From a checkpoint of a small mixture-of-experts model trained on Wikipedia.
Experts: 128 experts in each of 12 layers, 32 ReGLU neurons an expert, 8 picks a token, a sigmoid router.
Below are experts of layer 2 (counted from 0) of a mixture-of-experts language model. Rows are named router (the router's row for the expert), gate (a neuron's input weights, with its number), up (a neuron's input weights, with its number) and show model dimensions 0-79. Each number is 128 + 32 x the weight over its row's rms, rounded and kept within 0 to 255. Numbers have three digits each.
After each expert's rows: "gets" lists some tokens that make up at least twice as much of what it gets as of all text. This comes from a sample of Wikipedia text that the model never trained on. Tokens count by the router's weight.

# expert 24
router:111127074106050111148106120125129089122084116134134122183078160073098171111108142161191094085178125180129156107110128148119166165127110130091164124099117068090160091128130102134147100162088083150155184141144161100096146124137128157193115102
gate2:087140138127127147181187072107100106154125160147142189074122098086156092150134140173093177111120134113106127150084118146124050153115082099127084135149131076067145151169089143082086152171123128078184064130139185152097100181123145095061139196
up2:130128145119122180175210075091154099160141146129129125064107093121166106148125112159085151096146176132096087114091136146103095161110142104141109153130115086103129168145119179084086172179137135078140028131141182195110105186167145092058143199
gate3:065069097167067135176170144096155144103109118161147095131154109097138068120135114142165135149093116133161077122131154136153127107111173121121140101100140153131134089108092151192147137124106100171183141112092143149174116042083140097060071108
up3:047125066149048102219179128135103131132116099136156103097149104119123099084131098119169148125092121158158086100131158113160110120124183140129130114120139160135166103128112097218169102149133097167193169141100144136144084073095177112094093093
gate4:095133208167164072118087140154153090109143090191054200136093103137188129176120097109125146100144141142128094149168131137098171118140109193150145105108105100174118144143129125151144187079122146068133122162106085132145082068110107159093119096
up4:112119213152132078103074118169120150153114119181101163116101122171136137133122032089128111148145171124139088132186172132143168174147118173189131131148156077165092107147100138159099110100126126118122094120109078144098160146106113152092096131
gate5:184111144060077101161152101097118185149128146177108152098081117073186061121082114196117148064137163109160056119093042115144135115157157077100075179095114118087120124110169152197126140172116144117100154077146149126121084130143143046146148168
up5:097145125118137140104136180149137124196153116096163116169188138209103189116194118073114113225105074162141187132146191108133168153149079144139160087129143129211077098135074100055116108096145127154154074145102144143142125129104094137094103124
gets: " and", " in", " of", ",", " to", " the"

# expert 108
router:116079113168152078152105079110158068081105067142120100115144178076130165105105088133164106094131116041168140097105113118152139115140135070109068142112118208182154134116120078079096077132104081083159159119150142113066156173112132204167113112
gate0:102133144151117152117176170125139131138152130146113109101135166151088147088145181152117105084094161079147164117175144117167137149079137183114101049136158101084137104103138182117127183131064089164127101089161169150095130084132110150095205148
up0:104109139104176092153150170145173124085131087123190077082152139199112155118118167104196137071109133116120168106178177078159122078165195153157150105121159115141132145110122178067107079120119094097099072092097128100105194139152126108120140123
gate1:125069116123159171095161118156158080120183112086147118151191128114087131164120093145101096144176209167120060143134132128126140179190152101130138132124150101116154153148133114142188112191129126178126141057145084142112108122178127154099127137
up1:101085126170143092193126142160144111092096077095103102134133074164123138118116153107116128171092100099161136152098080116109115191140108202092142100168126106145132060134093143152135158124118185164095163149103092072100156136155182126101189101
gate2:111144116117134156167193141093102079154118145165136190090110130108155098153158152203056155121169135091101151146091098134121040158101113090113053098126099059055111145126085136102108148136142141067169071115124164163127083158109202116094126177
up2:119064143115150189123143083115113114136143194118086102033095110125120063121180143131124151123127147089125084119096133115105100141110144083114073111094148094077128182150118161143097143132169134089148072142100146207121117147147155091041116134
gate3:089118153170104125177174159097164170151103073174144115153131117089139068110123072125107161100113106130128128173183112130119142077140181179127129079108098139136108076104119121205137095141185097148180087103104126153125138071126139141085104146
up3:031151131154102117214172115088129133147092042173145097135153099074124051121113044106084160082104073155129111118126151132118117086125188156128121112118134123140115094148132078204150086147188088162220126123140128153102122081134161108106131113
gets: " of", " to", " in", " for", " of the", " and"

# expert 40
router:107119106159096101157107126115099115148100120130125107110086192110109158109121164136160115099128160150123133157143092127076146174114119225119166087076187161077154104106161136079031120181119109127094076134135146112081067132151121156119160170
gate4:116154144142168115164144134123121084146103093145089180107107133129167121166135071110137133100124111120129113121140115142133177110185132153166127074164148108161089141117116078132126176114098151101175126167082100151136079074153133173068150139
up4:158189205153152089148094141120139126141081136145079185135079145115124124138147083102130140122133136131127126150135170165130198133198147133213143098191127097181068106129136117168095155091097151116138125123093055135114112121168144176081121132
gate5:152100184089107121152138076125122116179144145132146110050098123115157140146082098165084142137139133081208047132134123119132115155191154144178031119135102126134150081145208085126108131138102124158139093119111126124107118109103138074129160167
up5:095142133102110111135106165158163161141161179170160138161149126171142125118161138078096120147111123190098159106113148156146193122128082091055201172141117150133100134131083190102131123135131168103138095130129150171222084117150107128107129099
gate6:104050123134194202162160139105129183052129111151101149122190150160154083111074101147115185108125161132138165123140101106076160134129153187138111123106124129118134152109180107103123155196127118128100131099199097130147162113208149163124175141
up6:165180177127021146081083216079136096140123149128143129101138129108116163123162065124134103170100113115101100110126123150146087074177124087139134154129068055140116104140076199150149095125120140128097180074111173113097156154077135077090110117
gate7:167111105180098146124143118088092156155127066134096141133213183095132157130133050137192051116086105102132101139135129119134143119069078116156132087130165160138158092121128073159152135164146153107156100108113149111117110144127130135161173167
up7:127090143046151117123153117163173112076121172091144081122102088126114107149118181153081196096190116112141166132104171151089116137155187085097116198149108120107118144120133165116126133118102097114110159146141088158133182111134126146137106066
gets: "1", "2", "0", "3", "4", "5"

# expert 72
router:110135110089168110152142120112077166107163107096142183134196049211152093086166102116094187123170109085162119181104124155105101089060060093123079064183099082140128141125136148113160125136129154074120166169081078126083139090162081160130153132
gate0:077136129114117116135227143131125112108133095125174128125156128108140127102114146099104095000072163084165104148146160141192103165092137170140134123181151126070134120180106157094069084086102084155182115113152098159118110081060117141115124163
up0:083138118131159104136174180129114109102076045104161126075175084123138140102149124088232132050156160130119136158131164102193103085174180171173196074152148115091162152137137133061071042097150140120137091124115113078127160103155207103173108161
gate1:119081115122143163077154127165152067122176110071156121137175123127076115144098091161108101139186214159112061120129109154110143166177150109141143148138138107105149158153157110141167112177109119170118145082156070169104116140149114147093125153
up1:070087122159159077174124129165146100083089094092083078116138068185097126122103138114135143187094108117169137133109059144102113184125108188101125109170128123119146067130088121171138180131103177153102164152120088089095147115142169116093197111
gate2:178140137142096139160181110090083075190128134092152193130119181167128117112142169198077163120146093122113151180065141135136056157137102099115059105165115073053125153124104124068087130138147097081182067084159155126121064193117169108080137173
up2:136097134092131210128201062087115103156167191088096089049082089119110072165146162113071139097151164110136085128079110099096106142115142095117086142133145095115100166135124137113103151177147142079124070128117130195116099131170169079054134193
gate3:076070156153142105168175191064160170147111086171183141151135164114131076117153108112093167103131087112132110143164111160140189068144222129131133087056090131131089075117120166158168083165164117158137123148126127132112119065145103133070121157
up3:062096133146103091155140169086115131161105085173128145132179087102069090101138082103078202073126078152136124143127137145092110053128199130136115132106130103144123094136129088143171076157195119157192172152207125139108102064142125083098108112
gets: "\n", " | ", " end", " | +", " | −", "0"

# expert 123
router:075135160159125184126139124133129166162146070139144121163156100143139114163167111059084099130142112124179135157100123135155131139059107103143169153146143044177127131143118133068092100110122122108119098092152175125076096122158121126090106121
gate4:133155168141185095128134079112119101140099124142066176138069143168181161185103072124120120151171139167094128149176131141126141101143133188118155089161135108166149157158097108204129155120136149109109058141129091110105139067101085134129129079
up4:127129195144146104091144076131117107125085096153075162163112125172149127135108032077149101133180160155109136132170160140141152138133138186134147108210117114152131142140097126190115136145134136156130046098114100094082139078084099155121105087
gate5:130095128062142117169142127160096142190169139151128138119120089143103129129122073084142157098144131071196050135162116116129140157178159144175066144125100097118110104099186150133123116151074101109116051117167090119099138076075123120140164144
up5:158139131170130111143130151120154081116165134176162115148151167170139126112165151114060127198140122190143162077151154126151167117119073106085164119105130152190136111101061103107129143123189186118146144149051160173191083149165125096110107100
gate6:123068056162142126103127136168128137145175109151178082125184114173164114124105060124163164131135187115143189153138134093086159166129089139168092109161148143150138137082150049094135141197169123136147196145180099120125153163148159146169167120
up6:143149241110102159168132164085128102110088141101066163119110130119128110111134169118098084141117079120117059104114113129157104091132168137086146156098117079106112129172112214117146121123111121132115089136055130171132125097136114091032057120
gate7:114094150141130126143086106132122106168103084136098172156183124111146146156168125165148094115159127110141096117088147122058167064040123138209067068114153128171178125106109121172185146144135125140131181166140083156156136139187115144112148149
up7:124106108106118123119156116119162162046147163076134094111111152079093120124122160095129220078091145138155154101165110105130114187190144090032157187157108145109100119137116166157105143123161075129121064098175144113111139121089139128140122145
gets: "1", " an", "il", " An", "at", " h"

# expert 37
router:118140111135094147136104134145084094115107141155099097103101157111134166121113158156177109117142157151125136163169149085095101102122140136156148091123192103072148128067154170094086116180107099077111121140154170111096076147174127146148155163
gate4:131150174158171122111096118110135061142148120117056129102099134145185177162104099097104142115138119165143103150168154128144181117174126187141175159173140124198124131144140130134126144095144138088102094164111060149123124135106147075098140097
up4:154144198120122102089081118115136128137124133142056142125111112132137172129096074090132134137162163146140129137174188140117183142174118184161159149182158109173135098139125123151123135114151108123131062145106051112081112146110117149122142112
gate5:193078148000120150172192092146169128131151135117154124072164121060124135133153128144130120146166144083118100168160057133140145110175159180172084138098117157174081095125232122130097111109076154118086088121149089138131122110122139124176184164
up5:085174130206119087127040160141081136175125147173137125175074102221131114118110146098095144123116120169171119084095175128158134155132100049087144112166126101093158116115052133092150139166183124144149150122077190143153095135120123094110088112
gate6:081064071143184138112186085159116130083147056201136141123203122149087151154077135146101150129164156118188171123105100143101082185126122207158119136137094173131148123135136139034129159169127170098133145147122099184181111127176183163199149099
up6:187168185098072091137069200087161106149093202064106118158084134111161112088146120095169095126091096156091098115127163142141160062141129078124164108102174064131117142136118122215129077120142097137124119099102155071089160117082094084072105152
gate7:148108119142130172153148151085059120181143092180076211107217112116136202128165095211141157076103128084070120147159127085134119086102091153162109099132184175106173137122123080177157150145153132121204100136138103145119114108176185113139153164
up7:155090144096141093113154120169184141065143161074167042111089123111100069169100137093156157168139115130183170123094147150082144164111193070063147163145099086153112136081121141138124087103123108114074146133201113112176162106097092169147128090
gets: "1", "2", "0", "3", "4", "5"

# expert 91
router:168129190133115116139139128096118143152104155117151190166099153092070146151173089139132067136114107085218189137143144134192133074179121174065119148099142150201150123149162164161134151094129161159133132065125136158072180133127125090056117112
gate0:106142169128129137157230195146139079097141105114110181150150090128101115103115148114146125087117142060159174069161173128158121127061105111117108134134112086067154090118104182121152135102133111120173141107126128171070123078127142172057158123
up0:168115193147215061139183150126125094168090093132163125087117084160116099103110105119212118124160151097163157093173191122124119077130182123106174100131126080113126129141140156046076075078124090121085146081072109070099177092159163123123107163
gate1:130075132129143160065148106149157079115191130060138103125175138143084128171088099138095109145194208154085060122160113130129133162185133124152117118131125078075141154156162103117183093191112128179112123069165091129104117159154092137095104159
up1:089086123165128079163127122175137109091098108094090077143133078173107139131098139128116144172101095098166137136105086133110125181125125194091141111166122126137130055134095141169152165128136173156107171157100082096095155142166169126096190115
gate2:129145161105193131165188086125141091141151187099151170083153138094172098121099117162104196107126112127151115175090098159176052135112096121104095124146112091060133141135106130075082128158102118075165069148100143136149116157140176067084162142
up2:184098171100168173148223073128173092137141203069132101064151136133184084124097125116103157104153164127128084136071127145157094146102148130090091136108117098105126167102113168089068134132122121072138040088102150171110141148165191046067151148
gate3:081109166175125091153139161113144128114117103146126155166100141102103081094131116107100130124110103122148125184129095170141136074138164154139110111075085112172062079120110145184160097142161080137196089117122159170086133084111167158105124154
up3:066111156142143096205107149114145154164097071194162112161135131081084056084140092122107128112136084155144124134144120176143107044120172160156109104099131129181121119130103121214147095149181077136174121116115116156083143055120181149129139115
gets: " was", "il", "el", " P", "l", " William"

# expert 73
router:145072110086115179144122168106115111131094091116098141105045145109046115147143114166152094116095177140112110100147107139099156097185124092090063154097116094152131174135131142127165112146111200123103158095152095085174127119196150083065127166
gate0:133161100178102150159205166113062119146141114114127156167088153096085102088100145135116106079105151085140147116157135096169105127073130104122135143142150104085106114149138126117135105141085074122120130141141158110163144097124149139102167207
up0:090134096116225080146050181134161103114116067126127173117108099165156098112141128092223157071146156100099142110131171083118137089180121115118124114176164090117132131144140175061123137113125089116123120101139144091152159136114157131150147169
gate1:125068119134145178100159135158157091127192104098156131144181148106097113164111100134106100133178197155100054139132135124132143172179140101131134134126158101103152162158150127131168094204121117186114132052145072154102116133174124153088132133
up1:109095133159156079180132146161152111091111088104098087112140090163124124111106144119129133180083096092157145159110089105112109182118118189080129108164134101132133047134086149165139161135127182154092162127099087091097144117145183122085199089
gate2:104121137181135205192217100078097133142131182156133170044039117110090068170170135175091182167155132109144142095084053110121083150139106112110048124117144111101136140175113137094108204179134138099138111184116118148120119208119152118090149197
up2:125072118160134221121220102100117144131143162139117127038040076116092074147153145152094139124141165128114122068130079087122114171111141083132070130109118120102126144161119133102083191158117135089106111173139111176138114172157151068119134211
gate3:081086189141129131185188172094137151154130114150186128144141131117111095067152159135141151127111129115127127123189120119164136100147160154115163075112086135122132112140108139190152132155175117151206068126141107136127138074108161131111087145
up3:080104149174103120174119129109113122159034070152142120120150086083099038103119079123090146112113082163126113094133161142132121095138228129138146128124133125127170111147136087163170027132195094142175139145099119159144147040114154078057110086
gets: ".", " |", ").", " |  |", "s.", ") |"